Below are experts of layer 6 (counted from 0) of a mixture-of-experts language model. Rows are named router (the router's row for the expert), up (a neuron's input weights, with its number), down (a neuron's output weights, with its number) and show model dimensions 0-159. Each number is 500 + 40 x the weight over its row's rms, rounded and kept within 0 to 999. Numbers have three digits each.
After each expert's rows: "gets" lists some tokens that make up at least twice as much of what it gets as of all text; "mostly gets" lists some tokens that are sent to it at least half of the time. This comes from a sample of Wikipedia text that the model never trained on. Tokens count by the router's weight.

# expert 25
router:513560423603400416397468465496586480575491487384510468523524501533528519521484523479557519475590506425475486495507467506486505455508459450495486438452444497453433550484395455416514504451548436483584455531557503479584472504504495571540532459473493526428476486484497525478500494507519485443513470552552491456521452539522488505494488505529449485496506480492479481476548483496561525474505441470489479510493564542491504521488513489454502527496488523494458563504483510436487521509519528
up1:442470515506479481441533409511521501564491448468471460513491553517445506474503455480471535537546525514560557493503460456568467485504469557431577540528557488502444459467496508523554478518528528487480476472490499517496474553523536464567467436393415412480498547527526522500554490560440532480493543473517426473521470486503516461482482535489554488462565461475458512437493525479587464512497461507458537542513462496530475461531516570508477461491475511614518430600541483530551540436511516
down1:508455559504428476458548501405520517507470473448520439563497480448494569511475509559495480594516533548446464446513415508503486486575525494503445544498492422550523465445496500533542557511454385460533521592525490539467449527536496550520518482440488529490518449470569553469430538421475494430518570504499448536488474515505421483512519472470528542487516414456546477487501526497505529531465479482473530503479491477468531440489527485497497543507553532517410488475494500562505466452443526
gets: ".", "1", "0", "0 ", "2", "–"
mostly gets: "6", "3", "4", "0 ", "1", "8"

# expert 30
router:526553469513440474453419505531539463557523558434478500535565491566553499544529519509505489520556449450525445480508502468444448450462467524604545495412477436501497508497418478423525512517485472456461496509524556464563450523494515487524544515527428519519435547521566492503468503541481537520558521548500472467472527526433561524514476516528485549552512551456511507516549541499536564579518419483516481546473453465566565492530521457416548527523490580503502548516487429523501473491511489
up1:442473498499565489503506451479517577552471479409448527549518549567623458503490503526445535547540478481480552579562507569555415505537515473541543489517461473511473461526535506453510500451439510472508504452552448549578483474509525548570495510489484483475438562526470507442460433481493542511467585465456519526493542520470473499494410489495555444466505467557597468458490548511515536540573479498428498525573463501514488493521523482470485463512521493462478471502527497508474420490515516
down1:540447469461518478456543488508493538485508442488399525585494505527492459495545494520425459449450502471498489448524519522414495452485481479508434553525521419489478541487522544553458486431476514463510448547493477547446487571460491521506485475477505519552518409531513490520454508492429522487438444528492503427547463473491444514536514487449447536464483489528539526472559460443581480465471523493498561469472495475479524491470436502581485518516558412573540526502442458475435554608503504
gets: ".", ". ", "-", "'", "The ", "\n\n"
mostly gets: ".", "'", "The ", "–", "-", ":"

# expert 8
router:474526509557390460419437494516488428535407565515525534506541509497462518454563493471506430476536509514462496509549507543466509450577519443559530474508535511492503526474464380442567499412484513509519571488435522538545485472465524523488574506446487498521492435494548520549547558497481526580577523514497480475494492455450514452440471509576508555546452447483530460503507453496494503525482466471517531510466486493499553450557520502473453500532497523475483541551455497429455553474462541
up1:495531500500454493471428520510432491541518561530510473508575493473484539517491548537450520471505531485505501470443563512450471465512513500527590409487451480450441585444468461488500465516440500459559567509458506497542479446522426557472489453438498587509549506492575529489496460440541500404556506497511483521490486491442498552506462514538559468489421527473525529446535460509447550484554475497500529511427541534471471494531576509600536563452458565548540482487475480468489510501452541
down1:624532475543525489492461547447474473467542476565439537520569414480465581463474517498540476478549434543414506556477474509534496480428525493539493459455499543427448507494499560439530519449519478465498468476469470545492487482462519556462499483453531544511580541516440462450494524498462505437605419430504527487532533547523442495484491424526520488503479551461536563462488475479505475514470495449571453519490594493564471518494496499471496554473457529501547525526475500495518495448535498
gets: "of ", ", ", "in ", "the ", "to ", "for "
mostly gets: "of ", "with ", "for ", "from ", "that ", "during "

# expert 12
router:592442488565466487462425521504597484528525507457510500475537503460432535430557494448588523416494519464486537512543595466487500522522476497515509479501482469511441522514501407510496485542488492496523445573463579485536458504438511500515511540511543516421508465465532524533505411548507486467479546501546459486496485549483535500497487540524478463541428488507549475404533443481564541540506482454507435535478486481501543492528560503479482577516474544488444522558498547407556563499493467
up1:524542466511454464464515456486534510556488483475545529469610522527582506553483460474548505482448493479541502530505505469460462461600481529552466522519513495570503510573481488495493483603555489435471530538458523597522448468442483455491458490450501453477488537494503570488484528488550510504495481499469547532541525503497481474478544464536466557521501473510504493471448560478535508458455514451523539524525507525416494446461367448547470490562502432516506471452447418449543592492536514
down1:439501537464544428536504536478488472473503427497494478422561446416495449471535523548470479508480533508415519490562479482533457540530452514375501589530392604427465509482520530494531453488544532498493535509501469549479501471478492481503487488567482489452491465489463531490526487504515516561522474444560533522498480473434454520566459567547454529485494463510515513491598443463524524500539431508544532507495546503480484438510534499425528498487495487496459516518603545498534501461498437
gets: "| ", "\n", "- ", " ", "|", "; "
mostly gets: "| ", "|", "% ", "- ", "\n  ", "—; "

# expert 27
router:485544482547445423421425536521480572560430608511538453543511552533490499421545538387505456461440503477462510485527502538474492520525584457534527516437521468471474508520492475412458509486491476498487560500474481543524464476495518521532520475448531467433453435482499518547476529521536494449522560540507500438417501542418527454508464499509551518517467499535541513469556534403471453487514482500437517518479518475544557503490550475499499529530507501493405522555520482467492541433508500
up0:516378439511554438515531523526513505450517520497558486531464523548430590463465488523510548470528484515478432492472421455525557519474484571460484474475496439485462534511530489515495481509514524462444528541534489522481506531511454486473455487443515433476564534486510536495494512508528482433527509547521500545406510451459607399519457530468463448541592563455570545421514516516517417530466463530465528523554533553495507418470505504517434489488477511460490479523505489497530556506508458
down0:462561553483479475517503520529474469492436518506464493517495511445476508483494509453516492453503467440479491491459470483503533532499554559473536448464508446535431482484505565528503512523526497528445504487476493459520479506502404458596507473602461523485504458524557472602553492470457481512488506553511509475495546526464399556482441494557504479566493470597496516435467396494516496521544558554461417483586465453548486541466492497499522455562507547449482527471563478491568484542418534
gets: "to ", "was ", "in ", "ed ", "with ", "from "
mostly gets: "been ", "has ", "have ", "when ", "was ", "between "

# expert 0
router:550484472556415410470484501563588442524431443418513489542508498484506526502513483511579512503554534451486513504495522454462491517503457533479506468483462530474493568481457417416502502477502468518536465536516495493494452508492531509533485526477462470505508429476462465505507600507544506495630495528604480462499511432537469486451487517526511474466528462498525440492657534451501509565513471451494483437496494527501497537470517510420531555513540569517463504460509468487544528500509485
up1:443557491489466533559465406546596483529452491490565496583462564474513435507444502489534527500592537468537497551535487461503516513546510494498521484546541510517484416471465453498431425543548526500497458457569508461480505468483506520555539590488490534545572539531477540506486563481490526524440499520501468524545504505481464535415445499527524476556513539586513534500508496567467497488429472523460549472459492486424543468546468454459380481480531482522463503472507494447506475475539498
down1:452556482554509465565550476525537502498452497490521571461564507525419474474527540462509468514542477490545467514528555491504459518385501452493440552434539479490433461496484456476486539463414477495465454573485434512500451507452494453529556518601544586453523506533447475440493524555537508443494508523514486487518478431475524518496521508483443470480546510449482495486496504476493434522496511460573507487478492486604467422461543547482531456486497559516531448532492544469430450522434444
gets: "S", "M", "B", "R", "D", "T"
mostly gets: "6", "4", "C", "3", "H", "E"

# expert 20
router:538473491531452467467458511543519442514438479376499493571530580544445561505521511469551492518501520470481534463472499450465538483506447527545468504538492508509428527510477513440478497472432496519462490500551531498511513496483539577485538547476471497493431454473524485462444434496521578514581504530542489477487472456525517516465464549562481442479586517476497471557626439487561427524518448506509529482526545442447534524460509477454503525521564560508467468495533531439592553479484470
up1:516472487563455532490522518502471448564484532460580467524472485488556529465476550505523465523445575482501540513539540457509494533517495462563494593507586508502478498435444531562499559449494556430471539459523530507494520480482521527549458515465508436520484487413511510532443508432474481500502565552508584492566466534532491558507471547551487574529566442535528482524520556542533516436491486443490530458531507513570600527473557554483536522470485491502553412422499538509508509511544455
down1:565511586525516535491538546515511498511498493550497523473443537453469528470498466485488510451485555452521491472429465505519480481527506565508447517489505525493472499571463538499534498525498474465501585474464494475487560459489482557484525532512525538508512464527366534519519580415610533474510453582458484527506523413438516485427437467478564549531559512487565475503458477487481472478501496509466544458539405440482521522491513416522561536521489550463549451453498520488519556523508590
gets: ") ", "(", ")", "\n\n", "=", "\" "
mostly gets: "\" ", ")", "=", "°", "′", "}"

# expert 5
router:506494542552411506397410504538544506581476523400575493522542544502492488484542473551542507473486501410428531451531582446474486484514503478534550509501507558519481591521480438463473482507488475495491518463495528453474512509476499491482529557554525484478461481461469593521524473503542539532474505501550474498488496442433539529489535523587441498556515548489540485395567426533544497568451507512495500482489470501503524483500540473458558488540532527471462481536524556482560547549502450
up1:490465583505532485525498528521468433460508563394506518448517476571539534455518571583548542560484543460492556472483568456497546508554496483499502514501504525459439467545541469499532491539457483516481458498539572619499517521490550506498500498521540440530516482520520557485545529497543474490496484579555515466497498542475524562480524550512565486547531506553451492492533401433592531511424429558439430495541426530544503541498508508515482466498490575473463489493497457530458499518496507
down1:542577490484483456460569424507495500556534557543501445445486502535483435476491503492493502486476476533482455474499528440476530503398461502494456545529508524563550445519496498493480547466561566523548532520509518501373485531486468482477589483578470510458473472480506509537516403504425460430456513555448525498497570545541474463497459489451497491497519494489519423487465556523524411457555471489454490560537567492547538481469416498428492528495493506477444498469496507464459467504472427
gets: "\n", "|", "\n\n", "| ", ": ", "\""
mostly gets: "|", "==", ")", "\"", "===", "\n"

# expert 3
router:580486495602427511495475599532503482522500512483531502512551471526515512530575514465561488464507569469545448468582570441548508538500566505524551470534448508509419486508461442489545507525477553557555491539476531463512494498512452535512483547542511524405510417445498558529526481526479482530499532471583512491491476528453522432450521490518538428553478548447497455468498458493543558509548458470449451496545503487557585476552551506435467484477494526504465501579454476461533486493498489
up1:539491518542447420557520499525454461445540560558506447539530460491502485537487549512493441540499501477492500515506537523524535501441539465528509484501457486527459577501524470447544500519571538562526551455494518447467482490475494473478500451508491519458508585479553430424563478549477557453509479488625441475562513520500518476392529593504531495465527468428501503489524498444545486539464410454480506498462470513543462506576562493453499554519452425480477476538498464488530575492480464
down1:463493490538502488568571501439476428438480489511434491510458421543435555493551528531544580503526523510465513553513465536515511569425533449424507538468531475569527543497456489513521521429464581538530457533507437506564543505516517495442426479473501511533536520546534501538536473494463579473530482525474480457605486437533591435501464535489502481461540514479498481517482475453565438483464519515558458513470515495554513435561501486523445552541531521537490501512534540427484538477518464
gets: "| ", "- ", " ", "Al", "In", "; "
mostly gets: "In", "Al", "St", "Con", "Mar", "Car"

# expert 22
router:512575506555477410452455541532545498628477494439520491521515520536526449477504458513471493487465486460481427515507535475500543469550465508550509474490493488472530540449442434478553463529544517508462509565508521472537434441515531494532525529517482468510451495475506503561507562544491526519553523512519463499484496488454551473436463466531439478484558533498511462512620544502481459569491402490464544500498483516498614470578555449457488528568507528475462578499468484575542473455504544
up1:475557538478508427440477526514463494465489559452504539434563479570447496479563487528462526457512505520523514501494437540466463517419485507514532519532560496484509478522416494496442469463530546511530515555532502457525508467467528426516477497490454509427534534503477579541522511490501488412537500481394527426415477427554540544533515527509491550496565474476476496489514507463435456469509477454435481567542510483451536475561486533524522516535493616496418438482481434535468535487522549
down1:510487510489499492507468512488573484500591458562517520511512454549444467489447383528517560544554459488493457479578521521497526504541506510497442491486524471512480475568488506530486374555518514474490509521489479507506509471521572491436470487533536539548546442414497423525457412542448445488459491467561484513465477430516561452487477520538496489480481505512492500553485404535486493477489438537573528584445449555487461446459465548557463485432520524504473573472523496454514529527492513
gets: ", ", ". ", ".", "\n\n", "and ", "\n"
mostly gets: ").", "\", ", "but ", "\". ", ".\" ", ".\""

# expert 9
router:523527384553461495473395516529516542529467494504528481514535505469507530514505480468568510475537518429482458493510502516495465585527584535530479461459436503488474530511491435432545464471516528453551473467495498482592466511486562486471509442474524487540481442408562479529476446580529523485536538521547546513515541471375529507483475580495457491477536469498480457499499468464520423500457528514479497459422491602523578475500535458525535491528546459516496495538497536557539530492529551
up1:460534518508483509530516544513559613505503568498527490567502613509532529580498502572555538440521561458473500572443503475527550491498455534543513464461456500522574472543471426538438494451518519468492522530464488520546510512433552441445516456479477417425525562505551511509531530483524450445555464469541470497550476493525518465487490515498440534479504522440496428466546556478487449444530491529524521454448506492544506437560450456463553524466475450486523484538518546494508538569493543
down1:494482515515432517472476571457478495546562476482530546486544422476479487489469521530554571491490518479460540541452482471393501487583446525451466488500388539591480517476501531495487544504523541562492487482471473494497510449461555532497476479494506411520470544495495468480479473452531495464497482508515515470488579544512482539481464475459424571491568533502543454565493496508493552480512532530537480339470496451513418522557519499479505479488460457472501428567537554504490523449446507
gets: "was ", "a ", "is ", "and ", "h", "c"
mostly gets: "was ", "were ", "h", "been ", "had ", "c"

# expert 14
router:484448506539471382428452528517474487568499556458510527592518525495469482455507493467457510489504490448576543545515539499487472575451524470491522480459488531512479465492433478492474526475462463548464542511493584549524488561512517596541528572478528475461461487521454484546485411571533515481449521527531481487398463520539527463506458530533504524484499464437491483507557509510513490464481503438537583510470512449517561473425494480513540536574532534417405527540503505473545503533541533
up0:527412461502498455565427515458497477464449558496438483490523458512494532480469502564550465524541506508498470465533494487477462549519505434464466553466399500549488424492460493448492466528514486464412521490457470484449540526537503524491534488594547485444503528468558582472473495479483518513500467379482483510539491536488472504440478437515533494450530506444580498525514518473517504463490504549434575538491485519475531484519501527517577490503468568533458421501469430494457419570428547
down0:544491502514466507468535524489523526522501505484530539600470506535492503489514539469462493543463508481533546534584454392478543499483552512484546533561513529552485531533479487537485550505459446446528517592519435493524470554451480515452523454541450501429478448461526487577559553477472537481443505470539522511628601566452451575499516528497539490474458534420492536513440429556452543528499481505467494489513519518565487552511555452542536492535543515508522531459527481580458483497496506
gets: "es ", "s ", "ing ", "ation ", "er ", "ers "
mostly gets: "ers ", "ity ", "ations ", "ment ", "ation ", "als "